Weights of a small mixture-of-experts language model, trained from scratch on English Wikipedia.
Size: 10 layers, vocabulary 8192.
Below are experts of layer 4 (counted from 0) of a mixture-of-experts language model. Rows are named router (the router's row for the expert), gate (a neuron's input weights, with its number), up (a neuron's input weights, with its number) and show model dimensions 448-511. Each number is 500 + 40 x the weight over its row's rms, rounded and kept within 0 to 999. Numbers have three digits each.
Before each expert's rows: "gets" lists some tokens that make up at least twice as much of what it gets as of all text. This comes from a sample of Wikipedia text that the model never trained on. Tokens count by the router's weight.

# expert 10
gets: ")", "\"", "o", "i", "a", "'"
router:526495507501508498519550479476433504458472558510511477486470536477534507542454534529522564473530539459433505524598487500553465436501489484507480489531563532490475459456515546576504458497460539
gate0:479519502480469570431507480517438521524451562459516534429565456465521536510354529527536544527506542496475545486446472468491508489522473442460441487545489473487518532442475466547497483554551515
up0:484411510531464476423502530456456411523548493545516439474455560527509494561499489458451471485544528520508597530484495446469497521480461423524505545492540511488511473590470531541519449520428504
gate1:521494496543523531564514542478538470479491541549481516504482544508580527469502466504420536462544486503469508516455558552515521523533508505477545495447467500545495546558535536481577499470577491
up1:485506569480494505492493552461452518497521507473588535519445527481500487449534427518504563517525428547478471500568485492532519419527479514525499485507469519475463532599433413457597464525521488
gate2:504522516451556582551505498453523586535456575494573506484536503472447522462510500485433511493568533457507520519453522530553506466433469580579445456385503506515440478520466503501591460484483588
up2:530451482505481484562452462445579525532459416441496573502478458519546515485512523531524571530490474534528474529430429501478460568579529451473562484537514464436571608460507420455546509503568545
gate3:513506464467561481555507551476465533508524547480504486473563548492440563404463524544499497490510539441501524534541524526568474461418529530482592474566479520515533474537453461480473452511506554
up3:469524467564624533431410481485445495501464442506512505452507466471523489501405560510482541493511434548545554456502536449516527469515498456570509444503505444469494525481523506537456524501529509
gate4:451479548452540586556489554443474454497368474490468493540556495468483448483490490442534419511491507423532475479501496564573476489488489432532475514524467513435456497461513547490477533538468525
up4:470545535540553486528547459486548509536513472520528499553512434463584523431493449561457573519537490504585425480465487553477483564526549531434521580418498494536485507524485563443490496479452487
gate5:510501471509500507530516519531477450550482488590510564487478548520480514500437463578470451511512493485477572469502580501472461455477459472542471534454493504401469477464452437520454499523462531
up5:498542485497371552462551560512526517471521520482515431521530412471446501526459500575491522494477501552560554538471386489551484509462488479490373522547450481527502513511425453545511526502559500
gate6:495534585509443509496494469390454488484488385496550467503476487474544551529544509505405442519524541518469504465557451482504538491474553510468566543462527530514534483549502494514546490536500496
up6:490491466560461489515522441515417474448487559464469448477540505446401436468497537476481439486485542469499457509423520545453488468497463480445492556555469498469502531465526385474449548565561509
gate7:488488518484488498450443511496488486438485561471520452460493563514498471541587508475528478562551480530509494465474535545439487494492498443483497477453552590504509526542496433470456497503568484
up7:492565453549513509528479476494479573454472562505513459430491554530466504489527483446464491511476518488472521525536515507501546522476446499489502476490504546468496426489508544501563469548488515
gate8:546417513509579467512497526452458506487479498503519556502524516479536517507555503583496468480477435444477474456437538505407551507517517489548466537519515519533551557478500577516486479559498472
up8:529500401441472460451514472478470551497462442527445497520554497542535521434553509549499513457478525479447527470561472469460608551506558523376495560504572507500436531500456494512523454494478482
gate9:521466469490452538497508486562511504520539462537528481467534517547577502471553582478509467598464521446471482525525478531444471435471561515560545413485487490527574482509477413509462457496541472
up9:493521490464505484525502492470497440534564483520387447456458557544494484591527471492534475512447483482510512526537423539415519583472474454460504528557473548476503593557450482493505518507521525
gate10:521529515465488469476529538476488548528448436462484537486452571538530540494563481532512520498515540487560604496594561476506531517526469519474500466506504444503455445471450512472477525573506502
up10:481472435465502450502471522488541526432547488454520395512475472480510460457513520540517484496458519511536429443459476463465459560443509472560553480557486514505488427433521545478613499502525555
gate11:468523522557542523513513446442498453476495501494512529546499497487538491433574522530536445536512502511497509524501491530562433507487545499493487484502477493526545518531464524513520542493499555
up11:565515485537433461518485517512515508461494502490513473490451505397491468538553492492548474493419432478503486486569486441465476451466477487546548508505502453474447493491476493464503471436479559
gate12:545510526490521447520548489495469476507439520536437506472545520476525493524497473499517531465592460493524621416502487467572519437479485521505534548488539573519504459441452493598444564488519515
up12:488505436492473505507521482515545449474445434529499499464511468457491494528507506469498497558537509537449519524548544533445465530603556508526530494468426473544526466526492546514518590542550511
gate13:441544483453418498527494481521599526506513519519500495440551501584511497395467474556485440474441513507474531462506467546500572486537539550534507551514507447557484526562521523456520485506483557
up13:475579473499456471506522533494584418523538487479424506564516561524459480519450528511470525529600546478486527482437568464437453402550538570481592434507503521537532521478490475542563496539497546
gate14:518506448490461503480426472576529525441532467558454425487505463591540460472534495485511543547458485439488533507457605498567472494525481477448540435447530486494520512502497464464509561471535548
up14:439509481524522435487522541479521590514446478497471467502491522588588497499483532497469557464482474466550591553475516514445544480501528471469504457494468511467499480551541447516485546507550555
gate15:491440442557547532480483471515453571518439539490532447543541536565525521481460527522514473558527463576567523437512533499485500497417465461535477535530476517531492471523519598443509510503546489
up15:582515507546473551380456478485516537534518524481470439535457461470527527456510416492472527397466507486471503537493564530488497530444534523498436507473545538479475520480519480542449531505516445
gate16:406380496451586496472518525517496535552520515503456551497551510547490475508548469545444462574402526501563495536448470515423499516463502520518475487470477538498430531502481525505544526509554611
up16:498567502536476504508484527478484551512435500486443449458503450497549459538490594535497498472435488482533495444505484547473453484529489598434472485453426476598476525557484541434489468454392474
gate17:438474494425471462513485527496505515464508472452490591447503518443532520488502523548479449602499477456569504458493467540496511463512531460477450467506496529454552478490545515440500485526510428
up17:494497515426503487473541521449451508464453511502515506535404495383531531531579520507497482512501395476520533487479525474482518457455475500476496517511466543422451525552453397479478533506473534
gate18:526496510411519504452444468437555528513495553498451463430496435562530499491507438488497532467595464472519491481408539529519448470541567553425457509524491407435455573474572580567482468519543458
up18:513521519548551424525457519499531490564502512519472473539525503545423486464559505473560469523494525554554496475469484429547449494511577518488512456503447512507566420536509435527480511536514498
gate19:542543539466491541528424448510502463468507564520527538442561533567511435495472552470522520498493456473554548517563560492529552489449498548520501550460477446445508519468535471451510496459542498
up19:484551528556612502505511518508542555513490537475485484482431448542552519428467546539489414495445473508519441531531456437525452414411527531554476480514527504542558432515452535521443522502481520
gate20:562484462485447576497452471507500505475502412469520496543490528580488553588482464487509546500471475469449504542512543529478499483464540476489503465564540558434539514491496437468526494462489539
up20:532485464458508454511475509500419514492526522511504526553494489473500516498485560513526526459551558454504478483498481545510501414461513483495474480512523444502499498522507504462431452432530458
gate21:477426462528522488507517538539465491469417529532502562457507493495390557557526435423458496464500464469506589529511484479450531547489527468516529386527553516468478565561569459547487448514553448
up21:485493496576505533488504464446550572489471497565546463494546492500468457445582517510550464534504552483484546538495485575493479497507550568512490558604480568529520486469412464566468536461505555
gate22:542552445476530569500495536521540495486452515499535469432414439477479555510459512460530485531568523555521541516489523490483529525514521485441492522484510485535503428531521467532512517445592471
up22:530491514530466462475514499501440533443432504484438544511451467498496472457590557435472480529517457517511453531422520523522522369546496516495501520484558500521493536544479501504500526536512527
gate23:527532522487553522495454449522505500531457463434604557477536482458510488513562494524476528458441594530554556459534521479506515443525504459526530528441526429529544573510562553505608494471480538
up23:439527428531478477532505528548493467456550500484438503474520454483554455451531510486534493542509390549495430495495417494494579532539519500467395487458530453468526485443477539528500524489535534
gate24:542531532507520527503551515472493436575502565427523503540507470523571511543498460496380435521456528443503538536497573516450453478569545479535473531489528484502514527603508517422444450483455515
up24:557517456545576567552514457478530483581475550511490496500527595515549563479491513497451487545443442513533463485537473482492470515510490490544503533456513577577497502564448500471502553481521481
gate25:494519536511498564398510467583545546461500453545481520546529453499532574511489458498495487400496490510507577487512526430467496498480520478545477457531463488516548470556486522522530511428511458
up25:453463495518504471407467503450491536513522480495482515458520495524537496529578542498520460420515455548543527503538458551529502425535513491499469506475510462533545500490446473495455569462550498
gate26:470508523472557504466435468444469457558537408534463465551500501521519530504529470501430488500498531544478581533511521499542591527521515453452548555479452543401458529516526497504559483561475484
up26:506565479485524511508502560519461510440496424403518457493551466499495478429483499509535482460533473508606457578512568501437410414495454549464531551520510488479509493434504554515511493496472482
gate27:436501402505481469568462488460539554531421482487470496578512515462454501594445558490513478533434503467598470559478476539522536572429522482499479525477458480519486527576504447531464472509476504
up27:488490476543373493501469539481500527559533478495516455535522548486468533529513577502419522499453480561512487527536462537458485489507473494476573510524482474535555449533499495439484434510537438
gate28:506491500467527426434454507489618520583410478519504555487455548491469513518504472457519512497545450549508472492512514449456509478542514462521469501435416468517544531485527549512527528497500467
up28:474536508495385494494480562577520514510549466519545453457431460489471457521510442561465500503475492501479543432556451514529551470516503448508499480471489516476527481543453471485432485519511472
gate29:483473468596501488549511537470494445495461507527447496505443569521548500565550512476577462513502519470486483519552517520504509507487527526507433466467459520478509581530583497503519494463535501
up29:496478583497558518405491430530540398535455468521524517600533440481480528531496511420557547470459538491525512464455550587512469518553504491509499539479460492556492569479483517505472486541432449
gate30:565479495490479462445551579495403491499478504457522501598506505447492480506494473599483424436451520480444457482559498488454491545429472523500433477501511487483476538550447529517463570522561482
up30:513479535557500505494502485492480465517502543497509505424524524499515468432459481494450548527458422557473551498475516501453395462417555478448529490504509562533464463520542518479498551535444527
gate31:473519558558461537526483405427556534532493552476569504452530492532410495517545477513519468500541498463486496454491495475545490577452488530534546439556491461529465472471503509576491523473510511
up31:499507486544496490481507522459529559470510442496512439556500504480591474489446453480545460476615536552485463525447461498470521498485556462590591500493447557509491486505507554455548418521507423
gate32:528470488530552524481563427471471496519465580433477541591568471508486462457455552522493509510520486550478489439504455438458531468534504508436452501445456536503484515468545539489431479489507519
up32:445524501490484486556565489515470449517460569570520544457482490487496486516482543496460492491501546470518501526478467339530495509540517465508494532497547484507491483500485498478489465474516468
gate33:448445466512479592552480498481520433528543498496521530464502638503554475456573474526522487581509496482534546537484505499520565484541513444473509477488491482504577539516470495524525441478505468
up33:486465509458520522436474430469543481498528482517475503514511465519485566488568494453470533441570472475529481553558457532547516532540537471532499469500564479528535613560487518487489543522482504
gate34:536576558553541450504496456445529452557475516535506472498486526520501474549467481410485451505427503543495513518556495546510545488554490558542455520535476489499510442494516484550444488443466457
up34:571477498613511485573582500510519547507458481511571427446499473520528563515512498468573538446482512508559417561491456417450469491419456586562504586457490466462514451483555457496503478482494524
gate35:499517543500538432510485470547619555566510524459427472466546444512448532545519540480480514474508560478479505444558454569429494483513391436555525482572555562524507490496498475457495493640527526
up35:487482529503487581461456510444523543466463430530440479520550545469478471536570505455521557470508481553561474474505495501519498469548531527435525581498501510425488497486513494559508582461498476
gate36:453481496554483477507451481498521508587446486442472534522507483494506545444475493412506524536527461478462545480508476550580484479466492570489404502491553471493560507555504440463521446464527471
up36:513462471449480523571495490520515582540465456534503442398521497521497548441457454519511529516531433534483523495439446521470417466506485533439445535519541554492557502460455497504450501544519560
gate37:489539490474524491557506562468446491537473456467557503502500451560476474520448450535455546489545464570512506503524529509474526555433499514535555447495467514452445511493486516555490487473439423
up37:555488490547501475462482515542457524431496509513500497506507472494471479511467494497476484553487493546424592489515469465427557526520460446511548528488490475556512458477571470509551506421559529
gate38:562471492504564506445475458461500515485532499471463464476478536482450533403535563523514539475485538545496573505547535548547474522484476430499475509451467547571421485506496531509589587542497549
up38:502466479501529454514538559541512456506500458512541525474518559476534539485488535499531550563460564431507554512566491465470557539466548559459462555436499506485570477530494507501479534471549530
gate39:546546496469432521480517496566494546528525500545522495481524503528505516517504531482478387525420534486510525549489588485454552468467534487524529499554501505443528542499478489493541454469490513
up39:447520473496450541463546574466508478516569495495567465490463477557496499563483465523478461554495506532480450456504531559498429485535510506479488457537531466496523528497450502508512476483421576
gate40:564527507554467434528483545481508486460499532534502445504532441473545543496454514558434526524476449518497539454544418474422496452550527548509505514518496460463556490487478525514554514531492530
up40:498497502484390505534505504533477511519504490518532494535450465573453561558500506503480449586585492466530518495525501518459496508429503494453491488495478475465514540486522492482513469523440527
gate41:411454490499522509428414498516485506520498503481502542546406502465468569477499464528488510512478492484440501485471463514525487515505541557585451479562555447486444443465541432513473421530509503
up41:522574459478563518504480563596500543477526437451571536464472468452537552485539516528511496553518523537474489507515516449547610563477447505504537517537542480517418463607474490485533493426462544
gate42:494426519532488572518523553526490479528520512531511496454476491529472468495537492516471550547475482470519510518474516510558519446423551496482490526582421502496506454528444415520484523539528507
up42:499513455519521491526519511481530535528514467479494536487504460490488509516550507411497460453548429489572460438527575471481509465555476410560525463543518551501556484603544511558518540524538523
gate43:481542451482495575477437377495474470535579504462499446497479469467555536469525487490550502486425484474528436521546525475494482548522421473468474564481481503525513506508467529468525416535464456
up43:473512460443544466521489448496386583505447546473560407409463497465532472505470527476483484536482442532467574546491501517548460478526519561492447565444507521430531448496533453455503479508448504
gate44:510513456436518550508453469493389444454483495476482472520490479535514409460479523533458435587542493541458503536526505560478492493448501481541501579436520496531601535533472601530549577526438520
up44:476600494464460472487543480577543502533519566512574489495531529423503546501470532444508554541514499532521473495455513480511451549494546517491400477466498545517501488434507446485474468511537468
gate45:478580515517482469434440475515508523565487401473497518442481611536480563560483505491485527528478478471543479553472494460497504461535505527538480543446524554572549532529450485557439438475482531
up45:527493474543535492560558498537495473516460459442473503460510532442502477555545497525558518469455487494499463533508454495518585556459447478526428493545523512517542448459502503469477579495495568
gate46:500483511468506501498449517480457556513523516528506516460427524377466468504491492509523466549531560488440497460521544509570472525415481528517518502491533497502486535541443475494493507503529447
up46:505451433501520533453470431531510498482547575482486530571482501508457450523473543471482551493529452392533531477490596602562480478508507489489506461549490455559439577443492476497550560540534531
gate47:489483571427487478496489470451486449591481548521468486465560495485495550467519434501495501536540525599493594476527468444518460457453423477530553493504482498545550574463477500429501477492461482
up47:436469546551491493486527526534484476545490476511505506477522482466410428591402440470454487531454566530466482568446450477516532450467517483508523546464493450508485543458458433479525429504472499
gate48:451580482477451527480487496525483476439415454540492553487480485525477497494543513472458523416528568544612533450529513519490508521488535502475442469491473490501450526540507478477433520523526490
up48:474517507529456511497481535387480497529455589514508513482489515455501427574574469467468465549521450475471520517493590492532493495515556503495542493568577585463513470477473577481506430474559481